config.yaml
d_model: 256
d_expert: 128
activation: "reglu"
moe_layers: [1, 2, 3, 4, 5, 6, 7]
normalize_top_k: true
routed_scale: 1.5
balance_loss: 0.012
init_std_router: 0.0176
lr_router: 0.000602
vocab_size: 8192
norm_eps: 1e-05
grad_clip: 2.0
steps: 4441
dataset: "wikipedia_en"
Below are experts of layer 5 (counted from 0) of a mixture-of-experts language model. Rows are named router (the router's row for the expert), gate (a neuron's input weights, with its number), up (a neuron's input weights, with its number) and show model dimensions 0-255. Each number is 128 + 24 x the weight over its row's rms, rounded and kept within 0 to 255. Numbers have three digits each.
After each expert's rows: a language model's description of what the expert responds to. This comes from a sample of Wikipedia text that the model never trained on.

# expert 45
router:118149132104127119158183143085135077124114127144083149057152103147138119130132128139120164139130148165136135138155141138137132124134135112081123117208103165098203117131102150119104088179144121119201115162105135119142101130104086134100131120110151154110094102097149111113096127172160126155119133136135113110105130123118129123165105146136129130113105139156126129149155124162156158150125085144161112158150124125093148118127103085145117102156147182147130123147120129126132159098074130165147130124128145141114150125156115169110158132142129139119154141127112116119156118123099159063144105124133101127093112174082158145128139128145140101129161131108114080120106133158102141083151123161095132108165111114111126113156128126156159147114130167106118134106133096099140109139138112
gate0:137154140149127108161132085104128130099099127106151130122135138058147133105129161104113160119171155103058106145154156103104143134097148126094094127103175132146120109123126141132120149164125155121125121152125161105110082113102148152159110154105123147154103145125121099125167144156119181109140110142129148123100101156146074155108148109116121115096152120132131091135102130120144144126111187121135130180111113138127116116121120104113145106141130101132137117142127109158122183120122192139141128182173116130074117126145117134096118152102113149129127133072109097144147151112126185114147136167116123155125139093087105094123149119145140122170156149107138147125097119135124149157155107108147176130075121143123075119132164088118104144129147118139151156128181091158114114132150118
up0:137155083112094113163159073114110100119116120090166170063162147099118163191101150128132120093138154175117121137135090140121096087062129142128133096123148132123115166095117147126083144146112115102149124097136150142090107100124154165163134154136107115131102130113124156124145119126122145150112071095122142128107137140137101140076084123150109152085120130175173106110143113124074136103135111162105137131097088127138124126166134099142122139133152135105116152107149121144132122138090138156129116144135087138110123098130137095178114078122141177169091108140121121142148131126144136141130103140117131124086124142110132113126153102143096104160109121094127119104109147148104102131111118133116116140083102124107087089155135121129123149144122114136120110151096095132113164172107084
gate1:126131113125142156143146085128163134145094107113183130102116157132130167087101103159134123122122125146098116066118153143127133109105124154148135109118124115149144115127118115100155137144179177128108163141141126089167129149115167118179101136106129125111101120101153115120105162126113078125093145077142100142153108149114123137134141127122119117162096159158117105131135118158124113154126071119102139142113092153161129152096111114126093087157176142156134109131161153159125107148123102123158161111120123106116135111125097114169162175137151145151128116119109108136100173108134104105184148158133145211074145118132123101132073135121129127084152156159136152145107116131147115132101176145115089114119073139124145123144129118133129112111138135133100152153140146164159133121076106
up1:123138147070157131148106172159090122122123123122127150132137102213169136132124164142153137140156062161168097085124163131135118132099155126160078129120132146143094135135135152114111127144101108163114106130138146157122157115114120126109133140160124120147141121094097101106141133143126151093150124130125109103143134128119112137153174142128108168135126137175097159142110161137140126070123189129121136126122140146122126085119126144122105165139124171138104146110147144152132167107083138138123142122154121115130178133099146092149099117080136141100158083116144147170109113140137095157103118138102133156124168180162150138121120139146112161091151139123140124104176093119126139145178123090168124166135115120066103082145109148145144119128120140151153121146080118105134115135114117
gate2:128153086112123120122115094129106122152100159130095135130102133093158114106118123140130127129148125113136155119165188135145087166144116119151084172153118156095113122143125157111146145151149093130173125161086114139139165041116134126156120148146156056137158144120139100162157125141149135147145128119134096140147154139141156102123125156121142132136134150123128139155106085183164060112139149153085131090118168072138190131070144127121126123098117170114142148157126156122112143076145118157111110094089108128117104115152153118153106180137132157123133131117108123119107146119119156135092092109122104107146143116129111110128171100138145134169134113122129100131118122149140160129179118108125153091157144086108147157120113138095119166123108152098129131141138132127104133125129116
up2:164137161115141163132155177130103121166125150095173143163122105104065153125131152130125152137137164142158121138136118098129066049134131095116123082122108145065122124187116105142152128090139110159134138143128100125161119118147116149100188122145104173171076131100183113144158102122103159142097120145127157141118125113148154090133129100137149153092122111108130150086114156144100116113123135147168151175137118138084119136114098130125147124094153124081140165135154136141122128155140131154131137114093121149142097121127153117089105154105132122129118138131164134109096107116097141115166144143153108129136118101124138116141115123083095157163163120102143120092152168116145100115133104143115125122120101126182148113115147127145143131162148084125142129114131139166102132122165134
gate3:161155094145080155098151126165104106150126143101115174133074134142114099155129156134106109118175125141118140112138066158142136111107118104146111098119157134108140144097154118082130154119148136112129127146120095146091092148139086133129113102155184140102137151136123157129103113133088126116131124135143115143110119167167165152093133160118103142161142114119133134138114161130151129111157114136133104134100164133164133133142110154124112128115112137138146117159120127115168139164122171127111113164152184151081131132108098107128093105078092147108139172131143092122145098120073131122146119163140171085141121110145119129130124101172143112172193144112154127108095140154125096074134119127132124123131179145126117134164116132087090125130073123122091174104082127129142133152141137
up3:114119123141159122156124143122117172123111118121114143170126108107132130092140101089085141132147120111118098103126127089148135090133124133128123121104126105134155116130138146179147069161200103137136138137162112134075134149141101105159156145113129158164132102136128131137116122136179163097160149121146148125145126192179075087103107105130091155146138161146136151146150123129072120161073146094183125161099095161129157135129147159133165121138117162097120135084128158091123151135132123124134075150176088130115133093140144119134127110167157091100130141142153141102128136131122120175126148127087135139085142146161118116135126143132137153128152173130180102099122141120122124117105146113106123101108153145118137135127093116139104117114131147141148173170146108140133089169122118
Space before numbers. Standalone space, en dash or minus sign right before a number in tables, dates and scores, such as May 10 or 7–5, 7–6.

# expert 57
router:153158124133104092143111135153132134105145114128103155098133152111121160105107147114115137104088135137112116163109151115104158147145139119145135118135159185101165109107120134133128135112131111079153159123149144095141113120130141114132138135128193161134153132122098147146134118123155112129151151112163103142135160117097152142144114086140143141175122127130141115109110112097132131151136073086155167144148131160154127107143160146127141072109130108157155161087131116121103101136126143135149109078171165150070142097170093122137098110163115115144155125156079128136148144091135095148119114148112113102131153106125097072119098119139091099121109140124180115160124153136173150133094096100117136062122146156082134131107130123137082155128104119114164126127104088097068167123113116
gate0:120148126164103125091128102105111095100111118123089139127139126128128163135156123194128137126128151111081108128144183116086135132114123117079167165164174103104160104184133142139131120125121146129080126182162084143138130115189151106133138153120139107107125146109111140154090138120148111140135135143138133142169153112068116174131115089101099110118153126176147130139167169146120154133093107129129189122146130130093118145142106155128097125116121139156110127140141167148121134160101113137152149141142093152109134139070128179173129112082112115122133168147139120113146159111125159153132168141122127177171148128115105120097115110145153131128082134154167133156139110099142132118147089146086187132159121109122105106136084136113135142129103117130108133148139124124124153140149130
up0:114135094133146111128133129088130143163099143136097137115127152127149116142063054157140145103095092123185109118128099137101148153147092109152145147117127105182139128175085158172103147077100161119133117102158107121142120157140138122144127111100114093122148108127134144162166107111131123116128128148137096101135153115093143107106148114118152143145141122155106150097142129086128133111157141130168130113111140144128136132130121217149142137110105139166090120132111142127127167119101129128119114224126126092101146129113143148169131171134127134177107152114161139130132141111129152131121162151150130146158120157098133089110109107114098159112120161174192139120099130154167106149146108128121136114117145160106141104167122120121100164160116125132109119104117128132160131113164147
gate1:124134161156114103112110135138121136101128121148177100123163104122113123151145131134147126139132105106102098117141089101172109119138127099090103116136171156105095193156173156119173131167158105153108127087145140131122118180123110112086132111120112126100073108091130108145122139117133143111154144130126144114114102174092156136128104120130134123150090115140113112138170115128156109148136188060120122139066134124128153116080129132127102110095163124112140112094150153121097146089136092154094150126144163075141060133097159118161133089118139145114142065120148121125150138121116103120143142175114140114133123100161151127078113141144166110141123119105127120095139126075129118132117118131150129125156104154142109087128135126141124117134126148186152130142132161139163092138127110
up1:099111116162118097114100105137144131138152133122136091141135118112124143175148083142118110138156137115133115097142140163108121156099127116142127143120140113144107093127156139156115140113140111123140148140177122159159151121139132094157171158087131170083141148138138145128109081146117113080134120172124114112148118113081132151147131141129137146156182127120099126106118102167078129130153118133146142115129059109158130154123129121081134169114135120112089138124109082147103132152130164105097128160108092141150143125125128145152170137114097127181152095127105113111134112145095166128180107124115096144095135170126118104134188099169130109048117144123116109152146153153110109133132159175143156189117132120102105097115123156148142119125139164163163133127103097111175125105110110
gate2:135134109095132112132122221187095095099136095108161110123117137121063124113112148120136169136125112135116142109148078121148145114121116121145128123094098093164178109103111112124122129121152123203135140123135129121129112111150151125128136101126167148140135104120142141152095134138150153122169122101144123163147124130158136122107149123137153130091103140160133130139117108152135091139156137134144121099137130127118159128156134152084123108140130116100125097138053130125121142152129117072113126146101120164126140103116174140164156114194143135111128170098131130142117124163115145126155124116110143095109126176151131090169142143136109110132103064134095115134132117115150143126076087153132072120146080109151111136177109127081131137099180125102130104112124126133126152133091108
up2:130110122123117145136113092130119138140116096150054104113168100119137093084145107145113137122128144109121154151177133101157101107099142133092140123136158073140119146101126143121091162181116174107136138110159187094134096146145136155142141116135120115135096121138125159113107114159130123116162108106147106111107130162168082093109134139148141112158161110110139129144144150154111148140140183130123127113140095119129058111148106101078110126145080152147099127123153132114108133118140130144129109127102103120163142126120123106124166117158120080109106109113143099151135180130077104154098128127137140125129137104090118108072159071135117137159166100145146093138162117108118158121127121133142155118148150163137097104146165089155127121177155150139108114098154106087107101112108143
gate3:155155099101115122110143164096098104145137094146137101145153129139147148103111161145062138120123133139148155145090160163125105143149131106128132123140109118138202132138099141144103118149129126119112123133114137133109146121125117135148148096122134127125127115153139129139161125119150070124098093135161143098081112164145115124124145153124137127134121152123072104129111219117141175091102120112098109097102116164087092159149122153128112109120134141126132114138128126120093129099074114138136132137157125123126140149104082162131127150050121114107157155177145215168132101127128120126101117126200112142116132127141130114117166139111126128146164119140143125126187167191148108140127122164163109082135148128127121162146140106122136119108114097105140120110158128119140121140125119
up3:120104149128132170153150144112136155120100095105086132153120199161150130139162171123127085112129142131166103138146150114118129125096145126153101150104110108099104136123151116135115152163148157144134155135114161118174132126125114139153163120086162112150069113184168169128064118160130122136089096169100150119132119147139152101117106166095168152091088142128117119168078097124122094130129143163107118103144114118118134117107095130126144099136153108083140107112122112116117088108175132101102125121108158139134094123134135163143120156100121146137149114150076106148098159118126116145135121115080184123149117140143143119104137148085134135099120134125160132120149148131130117174150135130127142129112039151152122101106110137136164122123124141099123124154127090127108100142109100
Articles and determiners. The articles the and a, and determiners like another or entire, after prepositions and before noun phrases in prose.

# expert 15
router:142085177094107133094112090166115135162145139147110096136142137104120145158093151153155108123109105131095135124114151110133137098116113157096124119126147112152141149108157137140114123124156169159108142114190148130122149107095077105111145110151166145119108122161094118143153115106116155150131129137140126116152125124172115108123104119048131122120216137122160148155137060141138129098112115077130114129139127130122172143133190129138117156136143149161133112135178108124105115064109123168123148087131124129111137119119103116139120132125132100136127131134110115139119122097121115132105156125170118129133141096086127127146098106125096087107141111124116110149144092201127186090123094091150103106117119160114143142149123132163116134104094105140095119116146098121110144153116082
gate0:138094147149129142125158149137144158134138124132120192141135143132121122128088156165113102109127159084133163145131119129124156093142127138118129092123146104135149143162124115117179134097126161118177139110102105141113107144076139120177141098103097106119098124091117154183102098116151188108116097158121135179130165152147116114105123114143162105121081146105157125160112141111189126150111163130087098136162150130093125157136149100087100139123086125143110133132098111094134112147130155117185106136162140182140074096106101058139125120124167123137114148117122155117120120134092098129123135116113142163122115142145110148100107113126129138122111109127128152126098096111144067118168104123108173143126135121144150105136113154118095117157161145108121126128153137143172150137160151
up0:075102157118132104129122143149094138121131067101092152129138110144086143098129118131147134176117104140096158109188123114118131112114175101105123147125151150069141098108115141143144099157096117142117138129136143120146119121146120120107090141203126120132121131151149119101141102113110144104139166160125139110150124139133191126117107100117141100116121130076078108115096146130116129128157108145102159176172147124140131082114120126154123155118136104130105107125155170156123112140157097105107138146113118084125154169130110100165119122153154136102157070127106166102129117174075117120079090136115131117118111157133176178146152115154124110144116132126153162113122124115144168134117149096129138127111081138108136119088126153113151133096142154173106108120188140152128128132135110
gate1:116106163125101114115119145135099111125092133128094054158116128147160099113139129123181139177120137069168162140162079138119120100121126179106142187179141169173138132113151115121122158115113120127177117123103152136160128122101138097161120118144163108116147139130112137125087134171123116143117131112135100131160151106142148098145141141145149117133161116094142134127142129146155157145168082096167150110174123109099137140110138129098086105170175171127154122158125099133099153114142126084121142129108135156107117112109110118145126133137113135129161161158135128114135118119112118147148147145081114148128146089174069137119116123119142139122112153169110132141137087113175139161121124140118102126148130128181137113150107133111144163100112101137111089112124065153117105172138132
up1:104139129132140131143145118132112145148096148055163116129126131134135074086101138166155121138121104151121140137114136087108167104134112168111103129156148115171146152111167112109171150073134114125151153172121133146121140125101107089118149087125122095142122102129092113130157125107123153082103133126111141134172150136161129111134166121128128109121166113182136195152136122143179106093122119114161114101178120186109090110129147115136076153103156125123163150133112102138069123184138120129120136111159130130130126171110153145121110131129094070152140151130124155178112111144138139154097109138131091149136118124169097091140112121160131140124117135117134117146097084162107146169117096142118132134153121123149123075111151107156124123143131123109118099146169106119125099126157128
gate2:140117140100102154112126145134123177138111112138152148098127139111079093142110098140154130121121088156132136148114147127180091150156124121117118144113139109166100101139093174121111139130166143108126108132130170092132119105138127124106113104110147171151081162125098076144150095131129122098118115104135097141116119180149117158129080101141136120125135129129179136144137124115149131145126102100078112134173170130049131126149142133083153128120152152166104123100126181142128144076156154130103112148145141118127190138127134151139123071097137149129178143135166206166162123121112130128160143133173104142154158115115152135136109138116142141126168152121144113133105105165124152152123101119107109155088124080104153097164143138128138134138102101106097120109121127120127123126139108
up2:151105124137157143173115126136143188133127084116098177139088108134136098117176122196140138147133120132150132108131128172137118137098118119098144117144116132157051095147145103139171128096117152119151125141141098143097108155098186117147147134112088153096125120145105122144121137125120172105138122156131132077118151120118139126101136149134197139127104139119165141147148131114139089133173076136129096123136095109135157084179121137089150088137109139101138160140144112169149139182171146078134130127133097142143152130110140121144138137142117084146151139134096134107125114133117127116097090133132132118127118161111097159100122113105151098135118139112122104097163117146126145157101134130118123085145123142132181087076143157111113136107110148106154181127105122140089149138115139
gate3:144159137075159115121139129179161104128124142171142170119106141131151090109132179151128098181056113115134097132115141140148163129140089132137180113125080148117172134137120132112079135106101123118102118108147114136141126151129181097109117121116099171067101123125140118148128117116110132106117137102143083110125129111112149145138135158100162116111091143111104163161146132120143114088127103107158149169108125125085146142177096167121109147149141085134167123132096117132113110116133122132139096166122156133136138127120095102151193119095153121139115094126170146132140101130109108120116151098109132131113120136145130131158140147155151111109104139125133116113114125175136134135155098127114105090081113130078153116145142116112125143091157153114123144136175184087138114123187128
up3:150160108131161121155133139114135111168129163136195108131145114131127126180114094129155127148136113141086189125137135098144116216135123116087135129120150156123109143167143115122135151117111104151125146127113116145134108166165083097131151167104116075141134166136132127144090140117143126127152151135150101115110143108131127134100119132131139129127098112143147098182145148152135108130107096164131106133159147120114133129147184117146091140151128120158116146120127145145124114146108100152139126134147118151092119125126106097127107162138139128084132086088122132090141157092108113120158130126095190109142118125112114108151095084106147133148131141158142129095129141138083136128086119111129158135091169090152102124143166142143153156134131156148068161110133082141082139102048136
Row-start pipes, label colons. Pipes opening a new table row before a name, colons after list labels like Post town or 2011, and country codes like GER.

# expert 47
router:103102167137130121126148138102152081128152122118113130078109109140166179110098101091119122166112184164124120129138131100158170142125109142098139115174101118098181122135132137101115127188136167067165117145180119137127116148143150114102159126167172140106120128137110135114153130158129106190148138143153115094124127151146142122119152103139165145135161082150127127148131143169161109117150136078153119114140119126171159116154095119130172129145112147132132153104111133121122159141073126144165126120130168114148163158121116125113138115147120135100102106124150147090162124119133127122118094104175126123165099154103140148078136119114086100140142142140086099111082153109154167104134089129089159118150108124110125135160123119147153129149152141134103109106115134101137157155116158
gate0:088154147149136107163116078098139111108094092141123124118102126125103159120143113117096110166117147165124104125137125095130141108127108148099155130178123145122120149116118115144120104116141117127172122098131102117143151100084168151114135105106122140117096126132146144116193061094156155136182110115078123117083162130116112136147148137098134101130121075126159117082142093130147113143135165122150167121115118142124104156127075101140128095123091111131138137110072108141127149116144150134129123111174085160161128114147119116134106146137125143159151115147101121126147137106141122149100104102094145158121122151104129136122156142035131179127132152091139092129099123153138115145137140110107163182113098102148114133133128082088111144086129115137113135110115122109160130086084143
up0:091128127135149138140142139147138114103119149133149124127139121104145124105104140087098127116119110122162155156099077129183102119152113075183144102104094113125114094132114110139123125107161093135158143141124115136101145116161158147129187172162074117130121181152144078129188081139074084118119133127115096084121111135174152160101142163120109143139130088093091160097175136117128090139130141097159143099130123094123081146126126109110161084095139139118159108075128093109120154103114129135142103094112118142179118146117142147121095105086089143144110127152122117134093156119124127113144113127133138141181116152124131101166134112141108151123143166108098106112097138125110099105122132129110121120129106143141123140149178127149148102092137139097130145122120133127089115119158122
gate1:110138115100125092127128119129104132133130090126118151129167129107109130144154160137132160129173152172116095141122123169106105112155131112178189110160101124128135114110171135111108131087155118124149128109135127115148119144136093125115140123137104155118123142150142169141148078133098149147121147098084140151155168105181171148149130127151146133151129112184140126119126156161119127139129133104109156145122138151151189108146138114101135102066164120162145138093135131136110144126128115142126164111141151114135096132147163142136118093092148155111140127143121095112121142126144119186154111124062104195150142119148173132141103099127114146127143152136129145148072163158161104118113144147129124154118093139158088106092134135116112092124095140089097171134164135132121054115112101
up1:119122099137108097127082151137114126129084133086144093127183126074117132150113140155136146122120138124149126108132087106157132135182132143078104099202149108083127105132086109159118162118126109152089121128147087142128171148139133114169113116139174090115121094087110126080122140107159128148171102111125088163128129119152132123171161118122183122126120142134114142081152097111117116167141142155154108169159129089092146120136117128141099144162143144087139178154095139120142166155143116133141089113106140151122125101111087134160141103157110098124116167132144100137101114130140111120122146154140101127076145111138134141123159118120133150130148101171117109153125101097149135121117139069102158123120119135145161179162116125103166119130115129135090125129141111142147105105119122
gate2:127136143160131121114109137101105113107107146100154095137148098169131071118167095136110122103129119149088128145102111101148115175140121105136110090149169177126138123107129131153139147129142135120135114125119118134152105163176157115117125132151129130087151130130125116100154179111109075109124124117138110157171171123118163109137160163140083126075087117138118115125097102130109148098116144157103093136140118118116103165094106119062121104122114137125080117092145172153117142128169155121149113114141139107159134147097121136141129131130128105110144176111120106160121122124132107138152103169165174101114123125149141145122136094137130152149148072136130132137116099096123148135090135165138210098181123143133118091111113097116152145133107163136193155091116106123154127152140098
up2:096143151146093156121130137098130091105133126160118102118146178163130162130073150118127151120125110156141110136123126191155171123097123170107124140142113106138093123143127090115079150112142122109090115153198129102131136148134106105149104114116133113130121135131118073148124082136109136135122109130151116134110119122167125143142122116136091135114080146138141131138102160168157097192136097116099145145127133151149109140184159128114108111137158149113150162153135147137157098093153144092094080151100145151119141119090143107148117101099099097119159087169143129110126136132089147130137138133117129159111191095138138158143124162133170118136116097155090114141125083135128124096141066092114072117117138130094129130123087122139148098135141103109125093102153133116152115125165142
gate3:160155135135123143138149114139168148117183101115118142123112097145140137094144157120134119104154158098128135125159126122157138139159099103102172189163142138146167083114135121138136161092101136130120125142127118156136123126123149129103132132112110100140126124138061145108137137123133105135142123146115128141101138128142114143118104098096147146101157141073131127101116125113160154143134100110093114141093113147131105169125079090117112106127201090151107136147127100096133124128112135168119110113112085091130096099094140109106110129143103067159152159116090150135109131103164093137123128142117118155138104124145119158102124127137160160165175078128130093153117082167089150086075112154124131154130124145127129070139141157166089129098169141089129082123125116102116109160100136
up3:101141137112149122069133096137119097127095140152094106139168116096124132143157103132103099159109119101072086116088081078132145147125140140111130146124169121108122128147143119116157155135100143103109106128132191121143135152126180147124160111106134138173165130107127152120128168107086118122085125137152127139119092155118143109106107080073158138122146136084160176100127150093131139135127117142076145124171110158088106077151136142102077133119123132129128115048149142115096124126125088099141124149135165133122093108133132119096106139131138120134120133130121144141176150146154189148136103133098100153123143107134128134126187121155124140148114176132141132120134134101113092126151112109120164134148108153134115176100139149121107127161120100115134136114098084128121113136147110
Plain space tokens. Standalone space tokens between words in running prose, usually before an adjective or noun, and empty table cells.

# expert 20
router:108091148168087158148109110153121145096151170145114152105129125125160103109101109112167152126113129104155174100137167110078141200132158133121107097110171132172119144141126188095154132112082084122105086184154130097130136151136116122131133158104114114132117091151149096137109158122086100139135118173113120116182149140139094110108144122154179195157150123066118126135105115120128144122134119123160122133129116130126160129104127159151134133136145124133110111127152129137139117146145152188091095119104115129144123142093119133123121144107126174070106144130129151115118171131155122088114151130124106128096094119126122102138148132134116129129101120137128141128160172095176125142147145108113112121113100111130084103111124108130083097128063119125141101124116141102146117093122125
gate0:121127125103097172094137119112116100089141108126108125149114122122120075121119131139143154102102124139106145082132107102123117191148181125136146116151120109106118165135189125108130130100139134086128096140130116142139078115114130118141125184149132154087131113139148142117133135133107092111117146159128111124146168135120121174135140119122146094107136131111105148097146131111056118116090135094124103132081147148151068108180161118126095143125136154152121142098142112084120141098155145132118110130096140100152106106155142122123129118122100159131117124141139140155117171154097176108105157149125152068109117118075156105123153130140160122148116107106146098117110185133147139120129162138158135091188156133081116141133167126147152126161142170139129120120078145117112129076125164
up0:134183124151151135121155111160150136117120078126133131069127129115149112153145118148137147125107119130088127183118151146134085080131133130129101117134104152105177115126103112145060118132107188153147148106154178092111160123120144180158149119113074105132157151134093119138103128133137169145151150055141121148140089111177122164112112134104097114140151164128139119137172153112155119100139123148134156112105130090148110150104104099146101131124149136088135153154112106142092126120124110097154087168132127134095164145128100129132140144136139138177161138109127100134081122106100114153165115129138117151109112113129097089138098150086093099111163149126124152125108086118099139116147136155085093122112123151130155136109116131144137159126120105136139154149157118175140154113148139
gate1:093115109111154100196137131141140149099118115141090116134125084152107096100134125168142095124104153118126126095107147156101134128166150131145124117126089129149135190159108153093121176154135113151154124165169097130095106105147157167153136160143087124122164123122153125108110158103135134126117140097106121147120132163142100139120123164131104093126145142120144148117136123104110113163135173155145136143154145155094124123150145158072110133137146116120147137113093093099120124151114134117163087131144106133126112161083160094156098155173130123143079128123087168128118128110125099137115154157101162096147135167116080094120106116163093129122148112137147113113085150134140112139129123157087143167120091114115142117091137137108168164091129158125124089103149103094146169094138086
up1:094156075136134101163148089086117122136141126132116110124142134131101092097107095102166139163114146091079140118142144141083114142123133098124093125157141186122120118151118147093127137149169139124144122120129136146135140149087098151131151139154128080103126148085137131120145106129094120128178099140131129120156099139134105100093113117151091115172152137139125145116143121152132105085153138133121129112154111160100116129082145152125121081100139097143117120107136143095125120123119120091123134113109184147099084142134139129122162179137100127120134140139134135104096125133134098097121169120157119160164083112125130120133086146167135152142155114097078157128092120144123143112159086169124085098168121127115102172154138152147150151153137102139097104135097076138158107063145170
gate2:169083140106129156098141142087150116069114119173142099160166105129111138106134114138143147121143154149140152143134166154140091163111133106128109114071147130120100116153134157130136124104128089126169073118137120084131124131085132168120107168129092140080119129134156113118144137163132128101116092119081098094151122123146121109123156102105144148139097118130148135111102108132149159132113141166113106104155117157118135100122106180105068146162183165124117124153141119151160119119111153101148107083137149148108140112114139108079087143129134107132130139113127167162154112114158135107122118138115171113138141173111142122142123149111176151129178143159148106109179108133139112144137101139127136141164156148151173108093077109103152131117115136114137113074114164120130156125166128
up2:123099105105148107131144162103108111129149172153145118098131133093148145161145129174108156123112139130141132144143123137106151126110148159153163136100106112151143132138197117140134099116166124106118088144129142086112137166135128180185126139164196158104110122109109075124152119104129149121129121099129105116134136126115138127151129152126106146120120107131119109147126162161098154191067157100146124146150134096117125111145138144147090102149102121119138174119148108126149115129124165122120075081100113105135105105073175147141112123166126186088123140140148127123141123095153128136126089115161158137141171147143100101113138140091133123154136109172150110090154106129149159116129124174125110148103173124128151159169123103125133106108161121083117117126115163166151159149144129
gate3:157160143112074124122124144153129137058124163086090112116141119145130122095086131109120156145091117090140131107155147117089168136122133133106082138133164111120110153105127168123125149162150117122137124106124149136106111096151131140126138115168144115119090135158142139122135130131052118130151062126108165110123136135108103144088144083113096099155149114074133151151134089132121139069133093173127143178121135139129150101132120103126120102119148109092142124139141139164160169129132112129069087144143151139089077159104088117110161101122153096141130160149090161115152150107117134110152130162140106115145117161099134157115106152125093118092136139183115125131128190123132117077156105132126097128129123134117152157140152122148097141129131147127131137116095088120132130117118123
up3:134170101131152090137113140087102120101091137095135116089129135098152089134129131153134131117114132120158130137101109112104149103134105167136084131145147125130158118124153112134140131107142140086151124128113115073157146139102153124085144131107106136125116145143140107181089134121154150088146098108096130189116148120100107132093153172136108111077127091092136151158117094109118099136136150128144135064089176118152142104132143121116113151144106141091089108130143138145130152143127099149118121147132125072134122137127157121165153105147084130083161183151149104126108105086181143140130136128152124150098113156154111164126204102086129150098160077140128102084116121119118145105138110132121165115128103132145157166127108122128142120106109136104156144091087110108106144137137145
Connectives and delimiters. Sentence-opening connectives such as To, As, If, But, For, plus the word to, colons, periods and pipes closing citations or table cells.

# expert 40
router:152127106118112163075135103100111120141162145178099189142140129119133132148164124128125103159112192126092119096106146185140115111169133140164112153144128124073109131119105145130172153125124146141106056140113092152118117142086170092094114156161102137148151103096147110169133092152121148104148153162131135137150114109114128114127154127133146112101102147130117110107102112105135142159137163160102141103109100097132131117138101101129175121118100105106123094109134136155161133162126135117115124139133117123130123103130115128113195129122114138132119120131143104148188149105114146107126119159107084119125161092147122135143160094118110134145098131172182137166168160106177110137126151142120123134093112166127130116139129179118179179102105153139143148120148140126143111132096117
gate0:129086095115102148079140152126115140116111149112106119135105141093144142144167108143121101139111147146127126137102109156180110128172110151133131126136134147104118158132117125110183111144107198120158116100132128107115128144133132126112135147170123137144142136116136148165132124122129155132146183134150096162137174115075116097087152145105136152125099092097089122110113131138106089110118159126124124118168104161121147087135171083097181089145121121135121131115101136109154116137133114121156182171103143083153092116102089201102141126143108138137128108150124131085118095118139129134116159141116108132120171141130157090080149107181094121150100082130100124122172126122157150135129147154152132135094146144126134102109173158106134150147120113130125132143164126146109074123080136
up0:103126101174179111117150093174101155112087150112124117154133134111144136180158121129144120139147133157144149118107115180102122184125141165177119153157128131144139139160144171118133143159156142145103098108144103104129134120150112126112084116178115133160102123113153123123072143127149138151113156185101139140135126083108126168109143132150123166128140142118099133117119105180113153134086130094142114094109107126150156096074145099138116120138103124111147157142156140161137134146147148097084166140103124137138132128112138119136159129105074107129087131117103122107056106130125107081113100159132133141130110140050098055104099121098140105142105124147117146119152122134154158155114138123124139142116118124115127107152139120135142157125116133169132093133129110101115133110146081
gate1:126092141119083098150108108122140096105119123111099148163149132121183082130125139157109108111115167150108139110124114135108136138160161127112149180153130156113173148135110077147149100128126099148103147091115144116125162142120149119109124140128130164142117148107125133133122093138175119092154145162097153158118092192120128110120122115115128115171140153113142134098113072076160090126120143123127135130096102140123128154157123106127173099114091115164051142099144133159109134142142127095147149158177188132135126139138120177105085127117118153163121146115124140138097156112137142114105156147145127140123068136116131138118110100113126161150112118155107089158093104131086123122149124115161146123148093135146122163122142117102136121082107134097114127138127151172096142176166104
up1:147120098205125091083164147147117137130122136128145115173188139131146095155101100116146113128089167151118131170113146116121118106117146151171128159131139153143157122144133154118099112100108061103131079156130123144125107126110143144117142132166082143154131126082124153109158099161139120100141129137108132138079148157144160124135143133087134123075136162124106116152138120125166138141123119161133133146106093132100134161125140149147137089127172106123107117130158108126140150117141133114084152092152132109102126127105104154104143153151108121153106110170147086090070118117124164106108148120125140135103107118103154168141110107175136143132144087122168158171106128146100117128160182143120146100183130149126136140138126122132110157128119139152125131165157128141088114166166084
gate2:137160121114134163105144093133107101106134139128125113162116116156124096144133109165094144138159121109151106135095136134117094145161119101131136115172141160163147106139145114131186112152108100121109108088173176087129142128107161141104125126139117125135148160132140127119150111091161116129122141123123044139126129070139147130115113126125134142102128076152147129104136120154112141123116114120118141147114135106145115133111119087120114106145143132133136141137091073132109128149151164185081130117095126124093131093114101121156174143112140174083130123167135135095140113117129133130169091161102205109149071102095148119134103114096166179134129113142125126118130107152150148117154122107130126149138135154113121152159089138174144092146088113146161077149079148116124127166131098
up2:124118129148135120109149127126093144129149126123163124102109150124090105144133109137113107127165084157115154168110130105149181150157119101099067135124158106092168133114161129111084120116122093143138113131104127136135121158155143165100115105112140087170168137133107150122101114119100095156170153084100114169087146148092133156176082120136122153143145088144135139143170125113097129119120097151122113104120138157141115122130178147187115099150101078151144136129135112117188142081107124111140139128147144087124120127144130115100122148127122133130142146133098133131168166155091146132140156153108135172143150148142177115132137135123091154088088110146133135112140118133114157127082123119120127110106142103142135079107117158129174078132103130127123136126104112047117152127110161
gate3:175136133126089128082109131125120118127163129111101136129120120160108113123108115159136116126107155105110139148097107123109135133145133127116122152149114151112108063089080112126159126165111188129140107165163152142138144134165123148158143099141126128135124131171140090142127150125117107123153133101107100137135152101119097112101113169130168093130112127120157132147094104093147140173084103117111094115117126167136140122148115164105173094145100086070063103165130104118161130111138139125101128084125135100109115096121129118114167111131127115120144117157130114130134100144111159122178113173165132108111088143126124108088142090152131089103143123162137123106151139088149134106116139135108136134102181207090121142115105132098184138122159146119153157112153098139161167119118112
up3:122089125119145156141138115156110100079107138123109140138114109137117094169159117128148117130213084112117145144186103128143113192087135101120113133134135135144134124164143098073137146134111094138129141117133154099125122105118186131122140102116111111157110141121087145103110162089153104160122151098150125126138168080126123131113126134157140116141135119141132139125099133160108132065123151150125133157092127130153087089124134117154146137101093130110155130091171119137157145124106093090140143123178128139119129135097178149126096131126169127125127138130093153149104127124135171124137125119145110172092148121139120132137116132130117149132144133120109092125128144129117172125090088129155134166153122086109084151130134087135133152140108144099079070128146113150154094112181190
Mid-name syllables, accented letters. Inner syllables of names and words, often after a capital, and umlauts or accents, e.g. "B"ä"umer", "Cal"te"ch", "Ti"to, "mo"le"cules".